Experts of a small language model.
Experts: 16 experts in each of 11 layers, 144 SwiGLU neurons an expert, a softmax router.
Below are experts of layer 7 (counted from 0) of a mixture-of-experts language model. Rows are named router (the router's row for the expert), gate (a neuron's input weights, with its number), up (a neuron's input weights, with its number), down (a neuron's output weights, with its number) and show model dimensions 0-127. Each number is 500 + 50 x the weight over its row's rms, rounded and kept within 0 to 999. Numbers have three digits each.
Before each expert's rows: "gets" lists some tokens that make up at least twice as much of what it gets as of all text. This comes from a sample of Wikipedia text that the model never trained on. Tokens count by the router's weight.

# expert 5
gets: ",", " and", " as", " was", ";", "),"
router:534514499455461497483476435606539416448324522504469481553460547517494461446459473511565477488553533558555361595498532506599513550543525479574528579502412452481520577555383514451510457489453488517546460435472464473441534431539454513521526605447507470448544498556524460404467506533446507535432513537542398571549543531468448512548500608556457510527442602528487454495444435515524461532577
gate0:496517467512499478460524415498431471546513518521425438504484476522422418482459534567511483569540437531492506608568534500532555450555486491472543577489543587475464508555524497489503558585527507515474490493465481480523431477556485421481534512486540414547531536608440519498532489542492604456578415519488386524445483505476520466596542580417480493502432523391489474480549599498403548574523
up0:529473470520506552542445501476491468479447499590536514529532557495525440478510492485395572528495464465499480445473473496520466546590508532495428448428387481453599444442376538543443514489537519502542542429470488536513479541503509518480473509492544580533496503544602467461510484532513445559449532407513576475506459504468437544513489493421567523574467491469571516515417421465532551505560
down0:517523484432525469515556611403473522494586462491388506400448424476451522536501556408467463518494511463588509457538496549594577482487490522443554455579562515579515494491552533464525558556503520519483466434529516548461424508399464470520530290514483487528467564489429500496551426506520514452543458602509485621449557439488531504403518576525510455425467473548572524520550487498467578435496
gate1:532536514499449417508507555482521468472549457552524547499500449439447530542560561547421566561458513462512509520382493450516463546513520539492538490539551490516443534469477558516477474534380436484478455500556478445471602567504335557496511508494521398398492426433565585529446449548471556544532537501482530554539406446555557509555583513512582504480509518563565506518490472582532510515506
up1:448440504519503505442494547453527582448456539503439422389627521481486547497444489534437550474541523454510500500485453513604516526497550478527486481554508450444515440585433477489525513507556531453522479542536436455402502548410526505482478476392440386463576510562440462465390504492581473448506511488451530355333486492511482534527542437519546527518436552482476488472578532501468537571499
down1:539485560519460540527504554397546600575526522409459442399485506495488510543519484520482491478514467400581449511518462610444533468580519512462607586498513459466473481522422523494551467437432528400451432542475514489480601541507484491474474322444507520420474528443488444477426529485448545535453459477525605537417415568470467514396461568582516444528511568488518524488541474451473478569506
gate2:566491541536477478496502564523551453550490477550414549422471598507447477560527449513499461459479438607466528528470598576439430476542555498469472490498484534538479401486575548526479604464534506456598612493514490471462432472418540481483616522502492561498457507546602467431466498527437469543460604482447522447502543394566503553507532436479549470569536481462505503538464516505521588473522
up2:480533530507499484514458418483420515527479620465527495513506444460563467464446576487460607533467520470526469539430459426530504482515496481421486454531494570512489513546428496495503470509450499520454417472510517606533536465544566543545518509574513508483510444480498464453565471491566467447567475430549485501545507471508405463524523474470444546424471504456480448556497444474556435517468
down2:601506469498554522456515445547453482469556463522498500485511483462568512472583492491516598477525645553494496576504516614522508449519555454451452468392420430394560457539590512517462417486537520505449508480451507519573775498557497471460574432514473527462512474462540580492511545421475465528496576545483512509598473513541488520473414492578487455622588541441420500440500419493522569547509
gate3:469513532543484469541566590533515450392537442584427487532482513536478452532517503549542509578547524432467455424462466407457479473519442459526570498446523462576452554459587498457520624449551476516433382511519541497537564492460533497481486504598583520506527512490445458466553429515526515473513546642443476503494561559452518491546629557504497459510448485522515517433543430395449467585560
up3:385469386530585466527517610470557573447525431624523522480431598511470503566515506552456561526393513449414459412583473474525462478529549529518450419491509487533402516531500507498454414482556532494495507464526495519427566553536514473486435489565475510582552488488520546505496455575509634528505585437471570483485532450417369526543471496551548519552514470439536530423449498478545558434484
down3:439559635482501413519486506525600545461479534553374484628470584599536531515565485528461518515535547436516527477395520488520466590499479538530422502496558502444469605530604614493566454524523448499566462458525453571452525460553471423356440480508619425573506525515578534548552495425511478484538511498521422538529481516490478537423576530467501505571431451431498509487532462477432511490512
gate4:547557500488547463555466499475542506555569516473466500442565527403472446641554482485522589420544516478483523510477551501519533471528533544492476461487442504462472456495489496417503483517467538553506633543425473571457552483380479499472526510563512577453473491447490528587540427546506545518452564490552581551530571468456453442505377422421378459504588397543555540533465523488457463498531
up4:528497619498556515559470593432494518456538572540481421454586474516545515518525377497431500542448511466428514527510436550431547523452519547492538451565422476421567549539548561505531498550528528539509515580519474487513482468411488434402494476447492474518515473459530490513511456463446507546492572506521495517427470465419566398475529397575394545515620429487589560423488470547489470554475
down4:470527529561432513400400615556604517439535388604495456503524490515488512410444584509441502486485554449491483586452460595567499558517555540470560418450426502512515519420537527509483541557512474490524511540512563461503451483457451468512497770487475463515505448517509517496466478515538522593487540535462541488489529488401527538403499483514390470581495541486428487482547446535556512526482
gate5:465465508526427450525494476460488464493510501532465460534504513557450562438523519493524530454499505486541568499491497575531543584485526571490444474516449491568452510496429572488440492506503513442536428439534498441498505530465475355466552487548565466631557540488416594492370415532491412483565442587375391480527525550562532507547490521591477507553491484433478497533521464448492562444482
up5:466464515535390447576532511520472480610532581488462456555506504613436580473538461464453504532523445509518472459509587561539563552547463562472499499488491473520438426471504542466476504521491503402495455526524528428488522520491488412510481508562519538558513517515490550481387448465539397489567431538419444525485546531569560471563466555545498553523509529493511487567573524402513492454485
down5:437485582409449541533543568491488510469445607489439597513467373615512468579493605533552503555457495539502525507531592516478497562517510537542501528544564567562490416555573459413432554419442519544560495468539470554450456532472478482538513642546426471591434487491486469468567479558560485499564469426628489502415499456518521466543532443557469581580551501521563538494500498475488488484556
gate6:503443496538557462542479561507399448501494505471495509456559491502489549487532540417482501503419517498532503478411514489463506570460459502483427564439532396438477508564475475510443467577455583506527512464525432502399457600487476580431426500424486436498522506377644559570517495474512490582509417390383484454541519423512660549516590506504514453519409370538538473474523406509610578522489
up6:507479518492487461559489619511503550530493485468431504487458539574515479561409571560479411459510488504537536549543488498472537519486422541448560535573640494509490584547615435435457485439454530596489572515567472497489576542532404536475559501496419466525511489528596509545535498584480520585473511452531524465486550424524568469428489500546552511484519408469489496433491513548537458497469
down6:511479471531488562525410514532508422513489417470492532466518523437418452427473512443434625583490488533512461547579465504510561505474499461515495509497556468520485593383467485491506451469535549469461495427468535503503452528557431593607548373468513467465543463535512458516467456542466596510468461611468502491550459530491518611422561457482510500579463545503517436438515463531517515421525
gate7:480460534468534569541615486474519523539486544544542430585474407481607488382551399556436523514612453468428524515527406541480487490551496527450540477493473474489471493478502504574415577494486519507463459458529485448482583473534557520473496484446506555594523526461402550488587451424537469390442546567548457524521446452404609449402482450524537541582569448476584511645511572490446509493479
up7:517504536621498488507418468444449509518471397494558515409538538577507515423489530528491450519449482538479513433510485559501442505557557501481555461451533444473477482407566521497422480512515419471457387564574557569564585588488521501520461472471520440424457521434553515496500439559481456556475503491452508581449434551433546379512594486562426376475516560549509493410473419495522443570487
down7:513467505468543397566489560481453443458541563436605421472621532533543588488593594506457406546429464521548487484498501553465551540568364393483449565490454500474556518449599570556514488524529558569426497548524514490452510485486457545480520667490451494489532526568519530416591421426474512551479442470502455465429526486446618532531518402424405523472469495518459421520481415476504484575509
gate8:518479522518404489542444543456418562417442492472527544474521484521424453584498498521515496512477549506498466553540438463515646421541436510498484446473402480544468503460476463515534409447540451416452485590544491562529497494477414352448462485515445465495506524507428426422547465482527515473450478559499534501506498476499559439522480544550464511555490550499446520418459487513478462430492
up8:547453548470512497473489426517483439540490531470458481476430483516502509455532560524490488543562455465517578467519516559479436568532522502370588429521499516545492492489638511475405513483451589504480502489460508481525490482576528523534562510474529497609516507516649475415518538512492369516430419590462441473481507509466551573470536463471473594547540441357522397493484541472538480443490
down8:420560407479495516561535523561431426522536537518529514434468598515510495484408483380506518519529484458531545493435527440598453572455461443544457507498554528567551422588483525491517509519540454481535552381475441520396465427507519526534517315464427443509540471540457519496517525507581561490515480408428496466530514493548491461515532473611471447539485428487505452479517515471456509537482
gate9:560387436547554563511605530517452512461496474437589521565513503527450485465476485491565476596474649553465491506579470455490593568533475531506491504445517577521559496572560517567441475564411562482520513531509488520457483529526464565537501493532504553550551477490521481513486519347432477561508507460475525536550522404560526495537456446503581461497585518539561628507481461481543532435522
up9:467525469551499479489496434448601421532507546560517481507430508442499452447463480487512470406482501496350533553463470573579489610488547500442460425518547519418550601470545464520503619477579491526598403492564537605476559449473499422476575500615608491524443470508477617532451519470537442442552478442485487577462528550489462518577445487471527494476378423537514469504509511516481473475535
down9:520511454504495451590529578573416476493554469432511555566498503556462461447518458486660538489522574519537569473472438500557415509555478444400515520469510548543558540575459492560450504488603515590456510587583510473527442547531493436483479455572493560642503543515510530491396557565477444454555567454509536504565533526602529571573445526535553474511572495500602572464516535545467482498441
gate10:538557496543469520438528431568559537482522527464549530412524448412514456466612404478450443436480459428520523453408546543513426580494599492507562571495547439580487428444513589501432503451544553513480458470491554570427510452545516496475573498578565533572529446489496507465515511462541414429562504464448525469431525531549544547598483498413514474392370534371573475424503590464539503611479
up10:591499550522549440620465569432431414530474493465490521597523539517542471599465601437569454491532492511466466574549465463442534392446557549468461450505563563414484475487527471496527563539534442570496531463560535494561441513420494536497496492502422556442520486578488548502562517507482559500433451492464499476552430434496494587344500495597543528556626470540405518573455427482517480511426
down10:590460558509588463486475506572513531435421473530508524423559546584442460618490449578614497543516483479397537568439449518471525503465519449375511493548564558435452481514480561503467530557462457459514481500473513545516537560534519562554491488456557483548524593437534611626423510521556483531509434534464511445469488392524546511509484442575457616464560458542423521528487480439479508540425

# expert 7
gets: " the", " a", " The", " his", "The", " |\n"
router:497507491548575502467479491449465473443597511394574447566575473480484525494467512516441421537558512483513451403488512462571393519510375481548491516439480537548406532426554472493451487511487510499409496526453535511557467590548544491560451511484576461486433555488472461514488530404470460498482488579509433617491580486393410506545478433529441462496547501523490425499458478492561491466663
gate0:516501493513550501449496484451502467504454543381508532484534471518647514539555478579442442599610526464481491579522521469437571530473500496581494563520455493528451538544462514505447585471541513493531604465557523496494501578526480540477524506572497498502522502499456496534437443553531401552522486453563513546478468429561520506523510543448488557546505522529401531488469409445489474454438
up0:509548450473521423514543498515544500544531525450517571548531518545564572521422548465464471524529538388478521522545435462443468494546527480409506475497541445440554508536468518547405437538507533506463517487542497442531389489506521546568517481467574413462491522533470464530564502522582477509527552506465583515550488426467456478418493518483530457528547449457488552428538482520433525539535
down0:496387411545524493504499551473529517488514506476555424486580439470612459471502615604501398511554518482472452567508502544435526532539599464548380503463490515513498490483486457496525564508433478445538501538465426543533361506531567560424367662484435504496568543439495469497572516481502516482536521444452489374507494503464528563564545564565550476530487452496490511435410447430484539588524
gate1:548512529480596511510476460599532569466502540544464429523562490532579544584522462446573554495423514480457463534551591478529566453471573524585546501447348503451593472528496530539468503482469527452488500430468493393478414554481551513493533503473524493466467437405439382480449449472583429599491484425473438429497459442488477497450511436557484488591546536534487555538438465450456530507440
up1:483452534493552399543539559497568434476488504476520406601516529406565476584435469531471459510470528463575535528504508536488571517536509503510481478509480439420470482543616468497522563494491522430513599420542553603494518533512550469493629486406410457553535518351594503522557466528563508552606559387466528467463530520585461492449408591572369551477457493423483538515504552438517413468433
down1:519423557530446503496566461467481470457528500466550483517437572458534526488449510525421460478492503430522464506522416469431532510488452531554435489644513453522461590471505488499445445557453469627466578429522445533423483452490399543495393737568498500482503488496489506480499519500472493441428499458474488599500522582536478552533463588575467569517465500575502481483572471494529436461588
gate2:381571510489502485539534427422582516528504492455464592481472450440602472585517447405511513441459490442567565588509530510545431451484494463517537542597553552556465508461601487506424511484391497537499474403468542558591547582476398443496510506554486486484502543443460506528515570458439524423441438530431550594606556405493511468585510596410442522498461504490499546482534591427614437601505
up2:510542537591565453427538486433417606519485516574428489462383528544428520504488584535478509486525531515543477426521464563540417549541522545507534580507508519541577482530434526430476509477482613432468513503485546442426576439534469488586506491530537427433524554589442418486542519551503445451620480484475460465563538432469474474449510477512484386436445553562446479512472494559447456492473
down2:509615441479463504578523514494479444548463464550441491523490534527542464467546594395518442509452481559501500485473520438499486489495633441524445493549453583465483521521611468574439506499511430442480522497538475574570552506431510510516461232531453478410519563485484570430526482538477488489514535554530516453474493495484506568343448474495538559463470551570602586462637544399485530515441
gate3:593547486453446558490511464441462476374511433530528513483494627523436496549477517510460444522522528462490454642538485472473565453497479504574571451456433403557484498507560493495606459507451505464525519481496495460448526483493543544569444477578501426401513497552555496469488527484550502565491521564518440470529566495468544519480478391457478477539496452542585423482408484521409571517525
up3:534512523450486551616483436545481466476488458487472521574453474444554442559573519503536533584505470581520481586521446488406483515491486511443500461498613520528559481499514458469498568500486454582530522465552550429446504547437514586566543529512513482510530499543530522392496524463478481533512613407550454506394580418466508546479494549549573502398537503477432492598411391553517534505513
down3:565482434462430477464441505436373454505500493411564504528495440445496420496530437509455456492575505428532461486433559561512465493517576497545487529685426452525439505533471408466487383410436464477391550462487519535511436559551418491450469544525430551450402485535549477500525524515500499478375531453494498493505569496617527568492445499500402461536424509509580511454535465437463447466532
gate4:478478454560530537434564450493414461456477551513511523523466570493564512510490399485454572412503519477408449583530468451483566571409498467536545510500506481540440454521512513432464457453560493530499606415456502461511560499479434461518451458568519512499581516514496503513471557590497584622588514464371421508592561441569420545559530541516567512463470437492504538453512618492622507458513
up4:485508508466485538472498595476540515507530474513570468494543478530453523483455566510436386595498519518578575445482533528498562482599454507513428588519499524530524493555567416513450513569493533456547504535451459535575537529463524467461530534453484497537513480491398474550542400521461475537443476526558478591517484588527497483464535509481498505532498572486527470518459459503470444454526
down4:458466551513558480566458451504512517544562591366501508444558557524549428485529531543472407541493596563519520407457516540548585520507502459504456494440433626525438551527528523567511473563581518447427541723489453520542456627468593527465431465434566520539516451451481444472663495497536517414495423502517529546444498585523581490460564513464426367542428534463400494431585497471469459458465
gate5:459518488470430498422477492518579572480528457506497567439490465561379555494519598478438516537433538459577438483574532523521519506542497491469459506490540509561476497518489519567510484545478463343459565580553537541542493464516502534615503511520518525477514573530410560557428515488462482435468519523459521573503532454518512500439500498443531350404476449406523585542476615541524512484558
up5:456540488478600526530462518528467440493520425574507362548505472563525445517444455503533426513535570511373531480397491482632480539562478502474596393530524532424401523485401501471417490484507545505485433373500551449474423533545479482477540493480554441455514441483607389500490497502519513621575470481460532534549433477611542496452529479483512520511404490586497525508499380480479430462454
down5:480448442508465541481492544510509550540438606562485503479590456576510491395573537526514485559487450523468528426410566425510466520532510469444530492516492472554568547504472466490538524493495536425557476562536479408480463541509547462446507403446440519511520461460500530538636499513592508514581517436477562432496510435468603532440448453421529342526545540538527529427435533445554480533381
gate6:587551447549540567414559538399473468434468510499507530410547480613608419400490525529480565382495413570517593480525577550515575550484553539497491452446494530546457524425451536434532454541518456538555566549571392504530562439439480448475490495572477480404550491513609511537413490525464496520451477520490510460508510523490514518515460430604473538447517526462409517474465503512596493486484
up6:446590555493534496448471544619649536474458503508478523493480514445400434563583487458467491526516507424481523465465450458493452579603454550500524545557451506505577532565485541525558585492511459491443496500507528499555578428516556574544549531467424394572458487480455524476527528543613492427513620508469500513433402573523539475517549536435541482441428560544544506546555359536401458571510
down6:504497574558559432515444499555599556452432611571466534580517567467481493584459527450486442570427498456497512453491403516535482445504538520520453600420526474526568413470382544513575552477528451492514488575536566468430490501404521444536459460401507537447509527504562567490509511413522497588559469461526587441548555502489554456399454445501573411453576407580564378482429449467485534560401
gate7:521480448522526492531501447424468492504453430414551514553509487502513443566478472554568425577534513525576534577445526405506506579451537433516456444448587557435478515505547548530459461463437501571568507464649451492467488541559507541534536530410500439510508367403453508547521484477521507530561490558421485611557530433450557459481494464486517505550471480500499398443531415448492536426496
up7:438520463520513553485454487475493405453462512550573542512502458528555622574425485478433510514432482474462530566496521503492514537587492507519521564512508538490480436556554481578476588503495427504501515568559543492478536560456538511443491508502496511466489450440489501412545534500547477469515489489564504512511469466388549526475466517430455480558586500646422422448522450448427483485497
down7:521458563511563475478492585533508563532380554517626445520519600567539519544483533580475462501501544587522550577534571433446381516492549506372457552441512576532445567475580436486488496570478510474608521497551474441508500436523517496409448590475447546488501510485574512467540527501527575490657515572536397509502476498452526473486516474393519512551579464518596434489475450559517450530390
gate8:523540425507543423483494517535559497602503525612449461533567601473481463475522494462553462487423410486497470402543526453469431517507513445478481447599467504481458563461415497484565480403550495483474495540467498479479462518488503483514544402511530482400423558498562506435421523559450539551486493561517580396460442562466450434486483439465527442433483441404478469399545457486465555549517
up8:489470443425575544488451505557414451506499423613524485528570559573485408472506615484542457460442522580542479520493570481564520491489519487460464502501486532470419407517488492574543536518533573541517512524512475463416516530526541468567544507498486528596482568454503455371539539551400516490448534497418588505449550446502444564479485473443576423527562436538553496523492425463439565471468
down8:596506487536522555524495500496516547451560493511559513498504443543508527515536526430499460500494525529603386412515524473490484546560575506516483493519586548473486508518475419416428481504542511445384490441453425505497435496546522464540485601467526517451527448498514496578518492530443532456486506475531490466589493523465435507404552428472461467406444539541520459593544514452490544490626
gate9:551491582453549497476547456477528512508514534511442538503420494411392448540591519444539461493601495461455404479493519498428471536533479424556583435460549523581514472458445486564519501601446454544472445547517517590459462459501445557505478531464545532483640561461459585501504537489521610466531524546487439389562557581472431540475547489444544495438424409457502515494505419484500506524476
up9:557484576581518461426573546498540560410542560521533587493429466458288484411493462518496549491556482566463553543411620545452448502581499522547552527512512535477549508532568485547450550459478580479519564511523512511533598384506504484468474515524517410563538499433642455544479542490475499463487549517509527436578409529477514547525463461488486463495384467468548484516567513547515511536540
down9:559515472539554426461495468482496574374643489478508620491482514536524567514429486507509566551445531431526471518428540577528557444508468543510434503508620559546531486540479435533462500545425535472520484463515490461573527525562525573488438467492534495490510588567471568552501464519539481436531518563517578466665527391459405530446509532517521505546449540503506507449481399481555604536637
gate10:538435490528541468506485490449520491639540573515555537453480534478453506538636524519470464440538460514492546434388467455512426486619529508523462464516505481512447453447509470534455451550523551493450534483484526527549480523489442612528611463503515413566477526457544535466600511541558488486522499533470503442486429448520518561561504503559546500444487460498575515520605486444507454588475
up10:358490503444467544458511440509478456556470515484440529512531474446556422413380557454550513547543544468445546591507467536463522501417538509461512477477518484649466527485491567512594566529507431557507578568542513473508557562528600414492507506488491593438542465581437450592456520531471461602488496450463553526513463609425503445462460535471464485498511543471438505518417583530521506475479
down10:646476442564459457539509455555547524483446506410537450491527446505520475547545452579489395548530536501436454630453478547428575544484532501570490492464453509502564438524496455562577511596507440430518511547434523407425497540563540384411394477486476554437547574463505531493448540456535515519498504369467639463393526553595515550567448510443388461480493499535508495534420545463538575547373

# expert 14
gets: "201", "200", "202", "199", "198", "197"
router:532580496485546525554497537494483487462559515469473533405465545473575580536473421436488448429521470434467414457578520554475479549469567495399442517544554486570485535504480465523559485519484535472509488563450554517495528567380363515597417429559574537509460477488433480493529564515419595523487568451478561514476547578455586545500530491525545522564534518408561586454532512499487523438351
gate7:449485503524514503470578598491440529507449484538450627442455497501511497568439512499527544554444495575536523494539473476466403441533549427463538484520594515470546440427455438450457492521597442452439533379477543490559543526508465516498522549473537476497401460535471529489525490489446469541506511485516497529636522466588403459476581513517481635518493439489490506563455545523489501441472
up7:487528520430565533473548565512507426477461485504566515557502542527478479494500520496519505501415507494553498455430508548556524535493453496477435492478495413470409455618590481436526475549503415512487455523605497437504519518492531454595496523529527532487441458459491457546534553513438464455522559516509440588567483537448544610522533508413489554432511488506514511502488478505428579531504
down7:592504448413450419519495530604464608470475588500526499467542454549557499556505464442522555417515434389504476457523492512530447407549506525413539565467516452571423441555477578541455456530425514509489425481532507463458522499370407493604594448443529482450387553502434444494524463469558585532449515462506543510462498512555442447473523435472537507504564489462524507395492417496453521548438
gate8:471483495512579532443547476424503597449441469473533516489395532423549507548424476524410440444450605466551461507403540426449518458608513538486542473549408469541451548507537523514398524422508490488508562425476440502485511493564533492464443448470482529446510419590467489560568557480515461574533502522564532469458495463517526525408485545495573493444487508567526549505462556487461530501556
up8:582468577506503509467446555483481525472566479486428550516548508420528507601487525583530503432509448601481491461526548534480541442429511537522467499464537528400555495484519468471521492608478524551511485467551424468514494480466530389503569446549454512485493565443440462422493492490431527408474542445511405496533582515490528457534456489490464445556570462590523377476536489473610427473517
down8:406396532556536540464528456471587457550403482529458467491463392455429528432495504536493512428480502487568580433564488534547518387537536517578505539509538530516511585525441391489471550528420396545537502490438495536519545519515500360515526441517479547440558477453475473427470486497439556507443511464441503474599408465522475599383478575459545549611489452510531495489507572482533536561517
gate9:530558448458466520380438504462422529484518556584509467497515504641540436531486455538510504454374510508459468535533365505418526464618497486502455612565456522523344505445490352467530442537458469501406447576519517488540596486472494549562471516511472502511516380515475455543588488565510498526471551510552557476527509508459504468425393496494439536566558545445410527450478428579511419528449
up9:561537442466398551485465526489388507543500479516435515487499475517504519529533534475505488488472543598473418568552478500427532519493531469488448496462501544453426498421369425487511519574484539465435504525471502561541476498417538565528493471487401532346473502418516481469521493520466498549545549417460530488538509503542480508526457393539474506546569457566591537530517400392480466531532
down9:426543484476427518441497443525433527386472489490341438530560427554467508532540444561448570476425480598446489372548523522469597419536480558556494416484559453417486600501516488406453605463485483583464415537505529558506422502440535518550476695435427537433559534507463472422504537466561478543474460526548511532524455515579474497497458469613592481440498548535447551473465500596535417518495
gate10:470548494476421486565561448498494537486479534471473576528524497514557473527474556483468444488440525484478434508508525416468513477518501509480463543514480517539567468479438502465547495466651538502491592528488509392514438545472405535552426531508399579546519540527473457505494450492527434575486515446576469513529451548508435562542491488607553489542519452526548470455479534619563498512435
up10:469499375508465414533448512461531579522452447522568482563466453482486566603438607491422511567480526442536596436544530467484486545569503535499518608439480512488482556447527549538482527498640603500529472512577555510555548409566539592522485544537502398479543490484483536622465433528538512449618532480440544481529481563518541487566484551516513393460439558493553474488515464494539458477484
down10:424423502559559513525514474524557562517471568547607494473557469435449474566423463465543475502443557483471590458421543504472534526566512630554440460496578500415531517483531471484447488457491469529546490480459397539504450460530370450461453415445469480444516509477459569632509488450451450532393513511536487556512476644357430576499495530462427598562433508448461504550465509463478500539547
gate11:469514492543454502534480528498487416622493536544523501460441565500486532491499478581519501523513497473600483517489414560518476555456441567520402558465471526485523466619474450479555541511407559558546461524432568499531527478531577531509552536534493469432552452491556570443461529435492576529440503479430471400438439430478496412459521453326439472510534495444500571507418451428425529478573
up11:452541519432497566517496493469522536513435481523431464417506541530472486533537444635575505513591411520539503505492474522504452576508496570506447391595470477526430478483515517470503461485478435480589528471500514517473567468599422459410451486456565509484507517528415467382408640474529552561452531548500546434509538510460488527365541361457476503497563457364487577483424480408427486476527
down11:535514458473454567477519490413577497578480506411585548464516472460488535468489464451469451463559503492545474470516483484445509529526461549522498518548558490467452434473611397533543487528453597570539458523466555454449523587508528516499517534533421499570544538540538334467481574586528551462452476518460460505403515489497534486527443559555411599452529512613554604491532469496469535469475
gate12:502466529468454503527433461490457476487508429473443456543565591506457436497434599464566449530628462403495372574570499597501510539552589477516482495450440460549524546549471537525509466492573523548542452479547515529416447580520480486592626441503514506500434456490459491604533502504435531533616440477573455426601505532514531422534494462493494491429470509516517609476517497513516488489602
up12:506541420430538529523410553513506511502450482541484514442523403575484475491518517514552556414479502536508556425569570509512441498508563532483561536496514392468554508424496498460453416474491455495566529506438483488489484531454475514536411523426573487538591502480481590630498458492541442600434548545531536554440459404422432426437516486590481490512643503553512476577507510529481485509501
down12:553504512570591542493504493454532587472441501595567510454439398480442589543484395491453474498457536533549556447456490431499457369495435577513462556455561420426539570538477462487570516462500476472520530463432496589535432448488560511451374554438533460537501560535564418469448520479548499483455457448417566506469488481476492505524550522453456513473497500470475456506436505507583435465456
gate13:453469524398512511486440472448515540428450482430507489654539565565514476534525463495562522510475519540476515429511474550495467644476520525494561508471554448424485488503416488465599523451542530569465445448467463553420490470479481472510551485435457477587484465529434425482469455462573528511559539456517482520509520536467543515488623434494498512592497525502500551440551478491572477479464
up13:481457507598600500433510578519500458485530492491411493437442542441503412497483617555583547514583504587421531418503572556452501435535558354484569401432427517484512536561563458482511491578379480500540583544504518481531512548526444516548455507467505448442581533425591507546460559527485440508523530572484500539578481487563466499538447492404456487494493490381542424474455493552517612491492
down13:512457465548541527463523455406535488483487452532561408505494625458431471550486449437522512463448475450453490460540482560483512499551514488430475473519382482560478573467478493451373474456464567428496563411521546451574484551511476478495528263501469537482497457495523459509397447457533566569439436602478546452479557516531427428539510543489484571468481450484575453466516538562432556544508
gate14:517561457505538555471528481500483412419515448457443575547547614408520411452437490505595490494478472496473480427472491590461446470505460506481480452493412487523472438482481520382562454525510483458489542540500464445486430459449507581572463449583483551437519540583393443437437554479484439546531529388459564476486516539496549526558553473360473434570572428469464523555445538512553539478471
up14:538472522588556446454467510585515457425545421551475537503477443484481427539526417448485493468548495485522441537415471490495530515414504393471550443643515575565493512514494493552489495457439515396578487474535484507486589481473506409473543519505504453503482488350557485464461529507476493436472505535470474497570432472467569487549460431470475433615510439523530464508499515409564456506426
down14:534477602587500579529550510556593520584512498556564510484506590474552480454481461499477409525453562534556659544501441535523571483517468454520557438489489446452580442531483489508594465533471560440504525432520398466514480440590436533456511533459429469449436530561553475507522487515446503571594498494514512503555472522595554477508584605448526497430513563550413484566465348548535520426529
gate15:514485508512488531459582509438530543476549548500578482520496387537520571495559473624505508537466503505463502477520432372425512497461526450487470397607567549498450460418572567524454476512517485469398450471542491474484599407499538408403511454445532470470562507553589536528541515496503563449575476614436494463556576490506524455453545478464558532525582471442452448424509525480473524515539
up15:493443489503534507515419529466496459530544541518551460471564377621513457424510493468551531479525507420466409515543507506467565619481547561532573474577579514533438494544492502507512497591437518489491463467432540523550478536471439413393542508343561527558458566472466532555550455451428536489474495588464421481495545411526528435482507438514530607589509503488477486491586541469481480477431
down15:584544560499523469491475474473497439395513469519580495565528497476450488464523504501479568484509523522518378415489517615483543518462460507545446556457534494583425544496506594436439519479419530491452409495518571457384482574495480483548567521465477433530413482486488550482444530543421608421522589484530418515528452478458538520466464572497524468418539467497469533562557496609440531474485
gate16:512431587417452426424526471472510568447395505447574555599523636433465500434450531460487429442461479533539543426450464608447523546559452545529517445437478533483584489593384497559474546412502519572589454493476474548484531515561568488539516510547394514433536499548541393503448629481483525418426464463441563460485428552520503496512508488481532525483439520485452531563536513592430538476537
up16:521511453492502422546505466481573463547485538512465413418434433496530505450455452538453534524524511524572456477593505426538537454465535477525526538559544516511426474491491526520590513453489468524479488434541534419541605488488462513599537471456544495589478486425452556450520540563473529560509543528512530417393468553491412476513386545573539601471522572513432551500551460444416460535460
down16:483511485532550500583494409484538527520556479578477439500494411500528439554484412560514539627519500518515514521555549402493492523472479498466453475442565431472508508513444514593537550548504431391505412494587563481584513434532523555468464485482595433569450590461464515450462570515473543531472447473503541490530405461461362519560483575446516478465497563446417534492453502442547438637478
gate17:486556420445488518498596534547486453501470537438458510515555431512476508477568533451440499502447495505470552500532527496487517561485553537492529506536449441502426473517492560418499520531416499482476493532592483514476365476419573451475448507535453501546579474526475478523565512522506405545516542547479539569554524402634605502422508471577415439514483473511451526494641542610544495536394
up17:371457474510548523504521545515526510581492536487520491491460481413568527496457484549491546592457524540443506584500481467548492507516534610435500495505422483529495535452490513496603469473458574410518476547407516611423581416545563497545487570463509419499561459411476602473508519467478548577552418462532554535440403395547541423528461477478495496524574498484441497453484548527552456532485
down17:501463431510564475446571453539655508462505473522506486460373531460483413471438545465494443451494576436423545492477429482600514540550557516458521495470504488477484561529518454512509530522506486605508471480444483468516548550449571555460398407504479543510638548556452463525495554454393502466452589509524534537420533570530490486498456480466494481531569614530499528542545525506471554477487